config.yaml
experts_per_token: 3
balance_loss: 0.0079
lr_router: 0.000566
norm: "rmsnorm"
tie_word_embeddings: false
learning_rate: 0.000834
beta1: 0.9
beta2: 0.99
max_steps: 4901
Below are experts of layer 2 (counted from 0) of a mixture-of-experts language model. Rows are named router (the router's row for the expert), gate (a neuron's input weights, with its number), up (a neuron's input weights, with its number) and show model dimensions 0-79. Each number is 50 + 12 x the weight over its row's rms, rounded and kept within 0 to 99.
After each expert's rows: "comes after" lists some tokens at least twice as common just before its tokens as in all text. This comes from a sample of Wikipedia text that the model never trained on. Tokens count by the router's weight.

# expert 35
router:61 47 62 35 50 31 55 55 43 36 34 59 47 45 44 33 22 33 67 35 54 43 53 60 61 45 53 47 67 59 25 61 53 40 49 57 68 54 49 49 54 42 50 57 52 34 68 45 49 62 60 46 66 63 47 51 40 44 34 65 43 58 58 43 72 39 58 42 44 49 37 45 44 54 67 52 47 49 51 58
gate0:48 64 38 50 37 36 50 58 35 73 55 35 71 64 65 27 35 50 63 47 55 62 59 37 77 44 53 60 52 47 52 58 61 54 41 54 47 34 46 47 40 51 31 79 53 72 37 54 43 56 53 47 66 61 43 43 54 50 38 48 50 63 64 17 49 42 61 57 47 53 35 39 65 29 62 24 45 43 62 58
up0:50 58 40 48 34 28 49 57 36 35 51 63 52 45 45 53 30 64 53 57 54 53 60 40 27 69 43 57 47 54 53 33 39 53 27 50 58 36 61 73 45 77 57 37 44 44 47 38 62 52 48 52 65 40 56 34 34 36 52 44 49 77 36 43 69 50 57 30 63 45 42 54 45 51 59 59 39 36 27 55
gate1:57 32 70 56 42 22 37 50 59 57 56 59 73 54 52 40 65 38 60 56 73 52 73 59 63 91 45 57 46 59 28 43 48 19 34 51 60 59 41 42 72 38 44 59 37 36 41 35 53 60 60 46 74 70 50 50 42 62 57 55 36 55 53 40 66 51 58 46 48 36 34 62 50 55 06 45 53 58 50 48
up1:38 51 51 71 65 51 70 66 56 42 42 52 34 73 57 42 52 61 51 64 67 54 55 34 54 69 45 41 59 47 40 06 56 68 33 62 50 67 47 45 51 56 64 17 33 49 24 27 32 51 51 59 37 61 52 61 68 44 95 59 48 44 50 35 61 42 46 63 48 53 32 45 51 48 36 32 26 33 36 32
comes after: " the", "-", " a", ":", " by", " his"

# expert 9
router:51 76 41 48 65 52 53 62 45 48 23 45 44 64 42 34 48 29 46 45 36 49 55 67 45 41 39 47 39 42 71 60 54 38 64 66 46 51 52 47 64 41 49 39 64 64 45 69 35 75 35 35 51 58 39 44 50 26 54 43 65 50 50 43 66 40 82 29 44 54 35 40 44 57 55 68 39 51 51 56
gate0:47 56 38 73 61 61 41 67 69 61 43 28 66 40 52 55 56 48 40 49 39 54 55 49 76 45 46 40 45 57 33 68 38 57 43 75 25 53 62 31 64 35 69 63 57 61 40 57 44 48 44 38 55 41 54 75 53 58 12 60 60 50 58 50 39 39 58 36 48 31 34 50 37 70 60 40 30 49 50 54
up0:36 51 57 61 34 40 68 54 81 49 58 46 64 43 65 61 65 73 53 50 58 64 87 35 55 38 50 52 54 52 51 69 43 49 25 45 35 50 41 38 58 63 57 62 44 32 39 42 69 41 49 23 56 37 37 50 48 48 47 61 58 54 58 56 33 50 47 56 49 60 47 68 51 51 63 48 42 73 60 40
gate1:55 72 62 75 36 20 45 59 39 55 43 39 37 65 42 58 40 56 58 48 31 68 36 57 72 46 39 52 45 52 77 37 45 50 50 29 35 66 47 53 48 61 48 17 62 39 51 65 32 58 54 41 38 45 46 46 37 39 64 56 57 41 55 71 52 34 60 29 68 60 41 64 46 58 74 49 39 54 29 20
up1:49 42 32 43 40 57 42 56 50 43 48 40 77 61 53 46 57 38 41 49 43 46 58 39 64 46 79 59 47 29 59 28 42 54 42 60 38 41 60 40 60 70 44 26 55 35 42 21 46 61 46 61 58 52 49 45 52 44 60 35 17 76 58 48 48 65 61 42 46 60 61 50 64 50 63 29 52 43 43 47
comes after: " ", " (", " $", "–", "/", " Republican"

# expert 13
router:56 51 46 47 52 65 52 31 40 22 38 68 55 50 51 34 22 28 36 41 60 55 49 53 65 38 32 31 54 36 59 57 46 49 55 36 57 46 60 45 47 46 52 51 47 55 60 46 39 56 63 45 38 48 34 50 64 39 47 49 67 28 56 41 75 45 53 39 28 35 37 64 37 59 55 45 45 55 64 48
gate0:79 64 49 54 63 47 36 32 61 42 53 54 57 32 82 72 54 58 59 35 41 62 41 53 62 48 41 47 63 33 51 53 51 45 62 68 42 47 45 26 55 57 39 45 61 66 46 63 23 50 33 32 46 48 64 65 53 61 38 50 53 42 30 50 46 45 48 52 56 75 68 48 54 44 45 61 41 42 50 34
up0:44 45 49 49 37 57 43 54 46 65 42 52 39 55 46 30 50 34 44 46 52 43 63 51 59 53 58 51 43 47 29 46 25 40 40 50 62 51 65 58 40 63 53 35 63 46 50 52 75 43 54 69 44 26 58 38 47 12 46 37 51 72 44 30 41 61 41 53 41 17 35 47 64 39 56 59 56 75 41 62
gate1:56 55 45 44 65 54 64 44 42 64 36 62 29 27 60 58 68 46 66 45 48 48 47 41 52 36 89 57 42 42 67 34 46 47 62 45 50 26 42 34 59 42 47 62 35 54 39 46 41 56 44 63 42 47 37 34 53 62 31 60 59 56 49 21 44 37 99 58 26 57 52 34 60 61 50 50 50 43 23 39
up1:37 33 60 47 44 42 42 53 40 44 62 33 65 42 40 42 48 37 57 63 50 57 49 56 78 33 44 44 66 58 49 35 30 63 60 42 47 62 40 67 59 47 38 48 46 47 49 31 27 63 40 46 41 57 50 56 58 52 34 66 39 74 57 35 52 43 60 22 44 66 31 47 81 32 69 43 57 37 25 43
comes after: "20", "19", "18", "17", "–", "16"

# expert 14
router:48 60 46 44 54 59 41 38 40 40 43 43 50 51 48 70 37 45 28 43 53 48 52 67 66 49 35 43 34 48 46 54 51 29 79 66 58 59 51 43 56 43 51 60 52 56 54 57 61 80 50 57 53 63 55 34 56 35 28 46 61 37 48 50 61 45 80 39 24 46 46 39 32 70 55 55 55 59 46 53
gate0:50 38 61 40 51 37 46 42 33 56 43 58 80 29 50 54 42 27 34 58 65 37 57 59 70 30 51 31 37 71 53 47 33 32 57 49 37 60 60 52 66 44 55 46 53 61 67 60 35 45 56 46 35 40 50 40 41 74 37 67 53 61 51 52 38 47 59 49 46 42 45 42 46 86 54 49 42 62 62 68
up0:60 42 43 52 43 53 68 66 62 59 42 52 54 50 58 56 66 56 58 42 59 55 61 54 44 46 56 45 62 41 43 39 39 49 61 55 67 44 22 47 49 42 52 41 60 28 49 47 45 59 48 39 50 37 27 53 57 55 59 60 49 49 75 61 58 46 46 53 46 53 54 47 29 59 51 53 52 56 39 31
gate1:44 56 49 57 40 38 40 59 47 72 48 37 55 74 56 49 42 58 55 30 47 53 37 68 55 61 57 49 50 53 51 33 48 43 36 46 45 67 54 59 38 36 68 22 56 47 30 39 53 58 55 31 40 46 44 56 46 31 72 47 57 49 38 55 54 38 46 56 66 33 28 72 65 34 48 50 47 46 34 44
up1:59 48 46 49 53 39 51 47 56 51 41 40 59 39 55 59 69 50 50 57 36 67 35 40 34 29 53 41 50 23 67 26 64 25 30 72 61 33 51 58 54 61 70 31 42 59 52 26 46 53 32 61 39 75 38 61 32 66 36 46 36 33 50 29 39 67 37 40 58 47 55 46 52 49 45 46 52 64 68 27
comes after: " the", " (", " a", " to", " \"", " and"

# expert 58
router:79 41 49 36 50 23 41 35 43 61 31 60 44 49 46 36 20 45 71 64 62 51 51 30 68 36 41 41 50 56 40 52 53 41 42 59 66 49 57 19 53 54 52 77 40 40 37 51 37 61 61 49 53 65 55 48 51 44 37 47 51 52 65 35 70 33 33 52 37 36 21 50 50 67 48 55 44 55 54 64
gate0:70 46 63 62 45 45 55 40 76 49 21 64 45 48 52 61 58 46 44 64 53 41 44 42 63 48 58 43 25 56 65 36 40 53 61 54 58 31 59 31 37 37 48 48 67 31 40 37 49 46 55 46 71 58 62 25 27 30 57 48 65 72 53 35 44 55 59 47 57 23 46 47 47 44 62 36 43 52 41 32
up0:52 41 72 54 56 53 62 46 58 47 36 59 50 46 57 57 54 24 57 65 58 41 48 47 60 49 53 34 36 51 67 48 39 48 55 50 52 45 56 40 31 28 72 76 66 55 51 47 40 51 58 45 69 47 78 47 36 41 59 61 36 55 51 76 29 43 64 38 65 31 62 60 31 56 64 48 33 42 55 39
gate1:61 43 46 58 55 38 41 59 40 51 44 61 49 53 46 37 64 45 43 60 56 50 62 45 51 28 51 30 46 50 48 45 61 44 47 56 41 27 43 61 39 64 52 29 70 43 33 50 40 44 50 56 27 59 38 55 74 76 42 32 70 39 23 49 40 62 45 49 47 56 32 46 59 41 51 30 56 65 29 51
up1:40 50 59 35 55 56 53 48 61 50 43 48 58 36 64 42 34 54 56 29 43 39 46 69 55 58 43 56 43 60 36 37 36 41 54 61 47 75 77 41 68 40 55 66 39 70 48 60 53 79 49 35 61 42 56 57 49 39 49 66 22 34 79 33 57 31 49 58 51 51 62 36 61 64 52 54 55 52 69 50
comes after: "20", "19", "18", "17", "16", "25"

# expert 29
router:48 60 65 49 28 50 68 58 63 31 33 68 50 56 72 50 29 35 42 51 51 61 35 58 70 65 56 41 34 56 49 57 57 54 62 61 53 54 53 66 64 53 36 51 56 56 47 53 42 47 37 53 62 61 60 47 51 19 61 47 68 54 51 35 77 47 56 39 51 63 29 63 31 66 48 50 44 36 34 76
gate0:63 57 61 52 48 73 53 40 60 47 43 76 59 63 56 59 63 49 56 54 37 55 54 40 58 62 61 39 46 74 19 50 28 41 42 42 44 49 63 60 52 28 27 42 39 52 33 56 56 54 37 46 46 40 55 60 63 48 56 44 71 67 52 37 60 21 60 61 47 41 38 47 75 58 57 50 25 54 31 60
up0:36 46 30 46 62 56 40 60 35 52 42 61 60 46 31 51 47 31 62 28 42 70 28 53 51 47 58 65 44 44 61 62 59 69 49 46 45 48 59 44 52 56 54 56 47 47 75 35 58 43 74 41 71 61 46 48 52 50 41 34 25 60 49 56 45 75 45 38 56 66 68 57 16 35 50 53 79 68 43 54
gate1:30 58 41 53 48 48 20 62 38 36 48 44 31 23 43 55 60 32 46 55 46 39 75 56 46 56 45 65 50 43 49 61 55 45 53 38 60 64 60 25 47 43 45 35 59 62 53 67 54 52 25 77 65 55 54 48 58 50 55 51 10 46 60 63 31 38 65 53 44 77 63 28 76 58 33 79 52 51 32 50
up1:61 41 35 51 55 50 48 63 70 33 64 56 45 44 49 42 56 63 54 50 50 53 43 40 48 57 45 23 39 54 34 61 74 59 56 66 33 45 67 48 69 69 58 40 46 52 61 43 68 65 23 74 34 31 55 50 52 56 46 66 40 70 56 45 67 26 62 66 57 39 62 49 55 35 48 46 68 40 56 77
comes after: " the", " of", " United", ".S", " a", " New"

# expert 28
router:62 51 44 49 41 27 33 45 59 48 31 40 43 54 54 26 40 25 50 40 55 53 38 44 43 47 56 35 57 42 53 45 53 46 64 69 49 52 51 46 51 53 44 56 61 57 64 54 45 63 63 30 35 66 61 69 43 42 41 45 54 33 55 48 63 48 57 36 36 60 37 40 69 66 47 46 57 50 47 60
gate0:47 35 62 45 49 74 63 62 44 37 64 61 50 60 61 53 20 40 51 47 72 57 25 61 57 54 49 61 56 64 39 49 63 44 37 59 69 76 59 53 65 59 55 46 41 40 65 44 55 58 59 43 50 59 40 44 47 52 52 41 39 65 42 31 32 52 56 60 44 39 44 38 60 56 63 90 48 55 63 52
up0:67 64 37 56 47 30 57 42 45 69 49 43 51 52 51 22 58 28 38 41 60 50 47 59 57 44 49 62 55 46 79 40 27 46 42 26 44 58 40 43 55 73 43 58 67 42 51 49 35 62 53 67 42 48 54 58 56 42 46 48 57 32 27 47 66 41 64 36 55 60 70 43 59 53 43 47 56 49 44 58
gate1:41 48 31 45 39 46 26 32 29 72 45 60 49 66 34 43 38 58 47 47 38 48 26 44 37 54 67 29 48 57 20 41 48 34 50 88 25 68 49 63 56 56 51 33 52 53 59 57 61 38 61 46 39 51 61 39 58 52 64 51 46 59 49 71 36 45 63 31 44 37 57 60 53 50 39 50 47 47 58 38
up1:69 65 51 51 70 51 63 73 52 45 58 34 59 45 52 59 40 45 50 47 37 56 68 66 62 46 59 58 48 47 47 68 49 67 51 27 64 36 59 51 34 58 54 64 45 49 55 60 45 58 45 47 59 45 32 47 34 51 38 57 66 40 44 37 89 41 42 67 63 50 54 34 45 46 56 65 55 58 35 51
comes after: " ", "–", " (", " $", " +", " −"

# expert 54
router:70 63 40 42 40 50 38 39 42 51 38 41 49 42 38 54 47 26 40 43 38 59 38 36 69 46 35 39 52 55 40 53 64 38 42 66 52 36 49 39 57 39 46 58 39 53 71 63 50 60 40 42 40 64 46 53 23 37 58 52 58 45 67 29 79 46 43 42 35 50 39 54 45 66 47 56 49 57 48 67
gate0:57 56 52 51 43 60 47 37 40 55 39 56 23 45 31 40 39 54 48 62 47 53 45 63 43 71 50 54 47 52 40 55 81 29 45 56 55 64 54 43 46 54 67 32 43 59 36 46 53 62 55 49 61 73 32 42 63 60 66 20 45 54 54 45 64 63 34 42 50 51 58 59 69 54 42 59 46 50 49 43
up0:51 51 60 46 46 63 47 64 44 35 69 38 49 72 44 64 53 66 50 40 58 40 70 48 31 25 53 41 59 55 54 58 33 54 46 44 45 44 56 68 45 46 33 70 58 42 40 55 55 32 37 46 50 32 68 53 31 30 53 72 63 47 40 60 47 28 55 73 49 65 44 41 35 64 56 34 49 48 66 73
gate1:35 57 25 55 65 45 44 50 43 42 66 54 69 40 59 47 47 37 57 33 60 53 44 55 58 45 49 69 50 49 63 67 55 53 35 43 49 75 37 53 51 34 46 71 37 58 65 66 43 58 69 51 55 64 38 45 32 51 59 49 48 39 73 67 79 62 39 39 48 44 35 47 47 38 62 67 47 45 73 61
up1:64 51 35 51 60 57 50 43 57 54 54 54 30 68 41 51 38 49 60 50 32 58 45 53 52 32 46 50 23 45 25 41 55 50 64 27 64 53 60 60 54 44 72 45 42 58 51 53 40 50 45 36 41 55 40 42 47 57 31 53 41 66 44 34 35 37 39 66 51 76 52 35 39 55 49 53 64 47 50 48
comes after: " (", " \"", "\n\n", "-", "==", ".\n\n"

# expert 15
router:42 55 58 58 58 26 51 48 63 38 37 57 43 44 39 34 29 29 62 53 51 41 63 69 60 42 53 31 51 48 61 52 53 49 59 62 40 46 50 41 46 46 55 63 53 49 50 50 49 66 58 60 66 58 79 46 49 41 43 42 61 37 61 33 67 67 38 37 49 58 31 44 44 44 57 42 47 41 58 51
gate0:43 64 45 42 55 31 25 43 19 33 49 56 66 66 33 42 36 56 42 39 27 60 46 55 52 52 48 56 63 46 31 65 63 58 46 50 50 73 49 63 23 96 36 50 52 55 51 46 55 47 33 46 37 64 35 75 42 35 39 65 45 57 42 41 54 46 78 67 27 40 44 46 51 49 65 56 47 45 46 58
up0:37 59 52 25 41 62 36 40 58 52 46 56 61 40 63 47 13 57 45 41 42 62 61 36 42 33 61 53 50 72 66 42 57 32 54 52 55 70 62 47 69 44 31 59 54 41 39 72 69 59 55 58 58 58 15 55 69 61 56 83 36 48 48 46 51 60 26 59 62 60 32 44 89 40 50 70 61 62 54 57
gate1:69 53 39 16 39 63 70 40 53 58 45 39 43 68 22 38 40 58 52 29 49 44 54 75 55 52 55 31 44 46 74 55 40 53 30 44 52 23 31 26 42 35 40 37 45 45 43 43 50 63 52 61 53 59 49 47 48 58 81 41 39 32 59 30 48 33 72 49 43 40 32 46 58 59 45 56 57 66 36 54
up1:62 65 39 47 65 57 61 66 31 49 50 27 38 62 25 25 49 79 47 62 62 50 70 76 61 42 44 37 47 44 55 47 47 48 30 49 53 24 36 47 52 49 31 38 54 53 35 43 33 49 50 61 50 59 48 66 57 63 88 27 40 27 61 46 51 35 62 36 32 56 37 43 45 50 37 54 63 61 64 50
comes after: " ", "–", " (", ".", " November", " May"

# expert 26
router:36 48 29 38 39 42 51 50 58 50 30 64 38 50 52 48 43 20 43 41 57 50 37 49 50 44 36 48 60 66 49 58 59 59 66 51 38 61 48 58 52 56 40 36 67 51 39 73 51 70 37 50 43 70 51 48 54 33 48 58 54 66 57 56 59 47 65 43 41 56 35 57 43 48 50 59 51 64 36 66
gate0:60 47 50 41 43 44 47 27 64 59 43 68 30 38 53 53 56 45 59 69 53 60 52 51 62 31 55 42 46 62 61 50 46 47 52 43 34 28 43 36 46 51 47 58 53 32 51 53 59 48 29 44 41 61 65 50 51 45 24 44 69 61 54 48 27 28 35 54 47 51 44 41 43 56 47 37 58 58 44 64
up0:58 49 51 39 64 55 73 19 44 50 40 52 50 53 60 47 36 54 48 58 47 46 36 43 58 26 52 55 53 40 74 28 50 51 42 48 56 68 48 47 46 60 45 58 40 66 41 49 45 74 33 55 43 59 64 57 51 61 24 33 36 51 53 29 49 37 47 67 46 56 45 26 61 49 63 47 47 49 54 54
gate1:54 56 35 46 50 56 65 63 51 56 40 37 51 36 53 56 66 30 32 37 56 49 49 65 72 39 54 65 49 42 48 38 55 54 67 39 59 62 59 42 56 65 65 54 47 57 56 59 38 41 44 66 68 71 38 65 59 44 68 61 81 68 59 64 53 37 46 39 49 55 30 49 38 66 53 46 44 58 51 65
up1:56 44 48 43 83 57 54 62 40 63 50 32 53 34 45 28 26 36 43 42 57 45 40 55 67 53 60 73 59 49 34 53 58 37 62 36 49 71 63 40 44 56 48 53 50 58 49 61 37 42 55 65 51 77 40 57 54 50 62 48 62 69 61 58 60 43 51 32 52 42 32 46 33 52 79 55 44 56 61 67
comes after: " |", ";", "–", " /", ":", "born"

# expert 18
router:50 63 51 51 36 50 29 36 64 34 34 52 24 51 45 46 29 41 51 39 56 43 54 52 61 53 49 41 56 42 54 53 35 40 66 72 44 55 58 39 41 58 29 50 48 45 44 68 40 68 64 31 67 54 40 49 34 29 53 62 64 34 53 66 59 40 71 40 43 32 41 61 39 54 59 73 45 34 40 45
gate0:46 50 59 61 66 36 44 53 52 45 72 52 62 47 68 42 30 61 46 57 58 56 58 60 45 63 22 67 33 46 65 68 44 50 53 28 47 67 51 55 41 48 48 31 54 66 61 57 49 52 59 43 65 57 34 41 63 39 63 26 48 46 45 43 48 59 44 47 47 49 36 50 21 50 37 49 45 30 58 49
up0:49 69 54 54 39 25 43 56 69 66 57 55 45 54 51 60 50 47 39 46 57 41 60 59 36 63 41 70 35 23 48 46 63 43 39 19 50 45 48 44 41 41 51 43 45 64 60 60 54 51 58 60 67 79 39 48 80 37 63 49 38 69 28 59 50 60 37 47 63 75 48 54 47 57 31 31 36 44 47 48
gate1:42 50 61 34 33 55 32 55 60 39 32 44 50 39 65 60 62 45 39 07 43 31 47 54 45 44 49 54 39 55 65 49 49 57 23 62 40 45 69 54 58 53 36 47 49 41 29 41 47 48 40 44 60 60 44 48 46 23 65 54 44 62 45 68 47 54 44 09 57 51 47 66 58 52 64 54 18 28 42 46
up1:41 47 41 65 71 48 74 37 34 55 52 64 69 57 23 25 57 61 47 76 54 68 49 36 60 56 57 61 47 42 43 50 48 45 55 53 43 56 46 58 38 45 56 64 40 55 62 55 50 56 45 59 42 34 68 47 47 63 44 38 54 49 53 30 70 60 39 68 50 48 47 32 44 43 35 36 58 67 49 47
comes after: " |", ")", ".\n\n", " —", " |\n\n", "i"

# expert 27
router:51 56 63 46 51 40 43 50 51 39 33 53 52 53 46 39 30 37 74 42 75 37 43 57 58 48 47 56 62 42 49 76 37 54 58 58 42 53 55 49 48 38 48 46 52 37 59 51 59 57 47 46 69 47 69 51 44 46 29 54 57 43 53 45 71 42 54 41 42 47 40 55 25 59 64 54 35 69 55 38
gate0:30 48 51 62 42 12 55 43 42 42 52 65 51 35 49 57 67 43 40 63 67 71 43 47 54 65 65 61 42 58 47 53 41 49 44 65 37 72 52 63 61 68 54 47 49 47 37 53 52 43 44 35 27 35 49 48 40 23 45 46 51 31 31 39 42 62 52 59 41 72 55 61 45 40 53 63 24 52 59 31
up0:71 41 54 71 46 73 56 69 49 51 52 44 68 57 50 48 44 72 46 50 57 34 57 40 49 32 31 46 40 46 44 67 36 46 42 24 43 46 44 56 56 52 50 54 58 44 49 25 31 45 50 67 52 33 61 49 46 64 46 41 47 49 50 53 46 67 31 57 37 31 39 72 49 58 38 33 80 44 61 31
gate1:43 54 50 63 41 85 24 57 51 62 42 52 50 52 61 46 57 53 44 41 60 68 53 51 52 52 56 70 43 34 52 43 39 56 51 46 29 47 53 43 68 56 42 42 37 42 25 38 46 53 59 47 52 44 32 18 53 43 64 40 52 58 29 58 45 65 38 57 39 34 63 61 52 48 41 65 38 48 43 30
up1:46 71 60 41 63 43 49 29 52 25 62 50 37 39 26 76 43 60 65 31 45 59 43 34 38 53 56 46 41 56 44 49 79 41 49 59 64 48 56 41 43 58 57 69 50 41 39 43 70 48 52 37 63 57 73 47 52 49 41 63 44 47 66 53 46 61 20 46 47 81 54 47 56 36 62 62 44 40 55 72
comes after: " ", "–", " (", " —", "°", "/"

# expert 49
router:36 61 53 59 41 39 42 47 63 38 39 46 44 55 55 49 25 33 49 48 64 54 55 38 68 62 34 38 42 46 44 71 55 42 68 63 51 53 57 50 65 43 54 53 54 42 51 63 51 61 43 43 60 63 64 59 43 46 44 49 74 47 51 34 70 51 59 43 34 57 37 49 52 80 65 67 50 66 58 65
gate0:47 59 33 51 59 48 60 60 56 37 53 42 76 39 36 46 50 43 47 54 51 69 52 45 51 56 53 50 60 63 36 72 53 39 40 62 71 50 65 42 61 44 57 46 55 55 51 79 44 51 31 56 44 47 46 50 41 32 44 46 42 55 32 34 46 26 67 52 56 42 29 21 52 46 43 63 54 45 62 49
up0:60 54 67 52 38 57 37 54 42 56 47 55 40 46 61 63 44 55 63 32 31 60 61 50 63 43 86 57 60 42 39 57 34 60 58 61 52 43 45 71 29 62 25 62 59 53 67 74 53 47 53 27 40 64 66 64 34 50 53 45 62 61 51 74 54 56 36 39 59 41 43 40 47 47 44 52 60 57 70 55
gate1:52 48 43 57 37 51 58 61 45 57 33 66 53 71 50 33 73 43 50 48 34 43 28 51 64 42 51 44 55 71 54 54 66 41 33 48 72 53 38 43 57 29 50 55 47 41 28 32 43 52 52 45 47 44 55 25 54 47 57 34 54 63 24 46 70 40 58 49 22 54 53 59 34 58 62 59 32 47 42 48
up1:40 49 26 43 61 66 55 58 48 62 69 53 41 56 59 57 24 42 56 48 35 25 57 62 55 52 31 44 65 56 52 42 66 34 70 60 44 62 65 56 46 47 64 13 58 57 55 67 31 66 71 81 59 45 39 47 34 50 61 62 38 31 56 33 38 37 43 62 74 49 53 35 52 33 43 50 48 32 34 49
comes after: "–", "20", "19", "0", "1", "2"

# expert 44
router:58 52 49 47 55 53 43 54 48 41 33 53 54 50 60 46 39 39 64 42 52 52 49 45 65 63 49 55 68 40 37 53 52 24 55 61 55 58 59 23 61 37 65 65 53 63 46 57 31 71 67 42 56 49 47 58 46 42 44 35 64 45 71 44 70 39 66 33 49 52 34 47 42 30 54 68 46 53 43 49
gate0:85 70 51 56 46 54 51 38 38 69 59 64 43 24 72 54 62 36 33 78 58 26 40 64 63 43 60 59 49 66 43 53 50 59 49 63 55 42 58 56 59 62 60 23 60 63 28 51 70 47 42 63 30 54 41 36 59 36 38 40 42 48 24 54 43 61 59 31 53 44 51 56 60 47 54 36 45 55 51 66
up0:60 62 60 47 41 50 29 32 49 51 37 43 55 65 47 42 46 17 66 74 62 69 52 47 29 56 48 56 43 48 59 56 35 73 52 48 56 64 41 69 45 58 28 40 55 39 39 43 33 52 58 46 58 45 57 51 35 40 49 73 49 71 74 55 61 49 73 55 56 61 65 50 52 60 55 51 49 32 22 49
gate1:36 63 56 55 47 44 49 55 43 39 40 53 60 50 52 44 59 48 35 38 49 70 46 67 45 32 48 46 47 43 47 46 50 62 55 58 47 39 39 38 64 53 49 51 58 64 48 51 57 44 59 42 65 54 54 28 55 45 73 47 60 41 51 56 44 45 52 44 41 49 16 63 45 54 45 54 51 53 53 46
up1:56 49 17 42 52 47 43 52 48 38 31 48 50 68 34 61 67 63 48 34 61 38 48 48 72 69 48 45 46 54 48 55 43 60 47 47 47 34 46 42 39 19 70 46 49 44 54 34 34 63 55 51 63 26 62 58 61 53 41 39 71 39 64 51 49 57 29 69 51 56 72 45 40 60 68 44 19 58 39 59
comes after: " |", "|", ",", " in", ":", ";"

# expert 30
router:54 60 47 33 45 57 57 45 32 60 38 51 39 38 42 57 20 25 46 37 58 55 38 40 59 32 29 37 50 47 23 57 54 35 57 60 49 42 47 47 62 31 47 63 47 34 72 52 45 62 47 47 45 51 55 58 39 53 50 45 76 34 50 42 62 47 48 48 42 46 18 43 26 65 66 68 43 38 62 76
gate0:54 45 41 48 36 55 50 41 41 66 51 64 48 50 56 52 55 53 83 59 74 29 57 59 61 47 63 62 53 40 21 70 44 45 72 65 66 38 42 41 52 51 51 40 52 52 52 59 69 57 69 54 50 74 54 22 29 41 46 34 52 40 80 54 49 52 46 52 42 54 70 45 53 62 44 46 66 35 37 55
up0:56 41 39 60 54 48 55 53 36 71 31 46 39 50 48 35 50 50 67 46 64 40 68 65 48 15 55 33 52 68 54 54 34 51 54 36 64 50 41 35 47 47 60 70 66 34 45 47 54 56 69 41 54 38 57 45 37 60 54 41 44 47 69 44 42 40 35 33 48 41 49 38 66 45 57 35 45 40 52 48
gate1:30 64 50 71 52 38 38 61 49 36 44 55 50 80 37 50 55 48 62 33 62 45 71 46 68 50 64 54 52 59 41 45 69 52 37 48 65 57 43 29 62 44 45 72 71 59 37 46 59 47 34 43 61 58 49 26 79 49 34 50 69 54 64 39 47 34 68 55 51 55 56 57 53 51 28 42 49 53 40 51
up1:31 51 72 47 75 31 42 52 45 46 39 35 63 50 50 48 51 45 55 37 46 54 77 46 67 37 48 24 58 21 49 37 77 56 33 41 37 70 49 43 65 43 47 52 42 55 40 44 65 49 36 47 54 52 40 35 53 61 50 47 56 40 48 69 52 46 52 48 49 34 47 42 58 58 14 45 34 57 58 56
comes after: " |", " (", "-", ":", " \"", ";"

# expert 42
router:58 54 53 44 40 50 48 39 43 56 32 39 41 37 57 33 19 47 51 34 38 55 55 32 61 54 41 20 62 49 50 47 33 46 58 44 60 58 53 51 65 29 35 72 50 54 51 62 38 70 35 52 58 76 54 61 31 50 57 54 62 45 51 52 66 48 55 36 41 32 33 44 36 68 59 60 52 41 50 75
gate0:64 35 30 39 56 69 50 41 47 63 61 62 52 52 49 36 35 58 45 45 39 37 59 48 54 60 47 49 56 55 39 61 59 48 57 48 38 31 85 38 49 51 71 45 43 51 33 62 37 42 58 36 60 38 40 43 55 50 66 57 49 48 65 60 57 24 40 46 50 44 44 42 42 49 41 59 48 56 57 43
up0:56 21 38 36 69 29 49 39 51 61 51 64 46 46 48 56 33 56 43 71 96 56 54 22 58 59 18 34 66 46 40 53 35 47 54 43 57 44 59 48 50 30 51 55 42 41 46 41 47 53 48 27 41 55 61 46 64 62 35 52 44 43 55 22 52 55 44 57 53 59 37 41 29 45 56 44 60 48 65 55
gate1:59 55 48 62 43 51 44 44 45 42 50 61 71 47 39 31 60 60 47 73 33 57 68 42 46 37 16 33 53 32 56 56 40 26 66 46 24 56 38 50 45 29 53 54 61 47 45 54 39 47 58 36 49 65 57 57 64 55 48 51 68 55 43 54 50 61 57 69 35 48 21 54 14 33 36 50 65 67 78 37
up1:51 57 55 66 35 38 49 41 48 58 32 58 63 23 34 31 62 52 37 60 31 44 70 29 35 28 33 42 64 50 56 35 40 43 53 38 35 61 22 61 41 40 44 37 38 46 33 33 54 45 47 45 51 75 51 64 57 60 41 55 58 63 55 71 47 79 27 51 49 43 27 72 28 45 43 75 66 66 43 42
comes after: "\n", ".\n\n", "19", " |\n", ")\n", ")"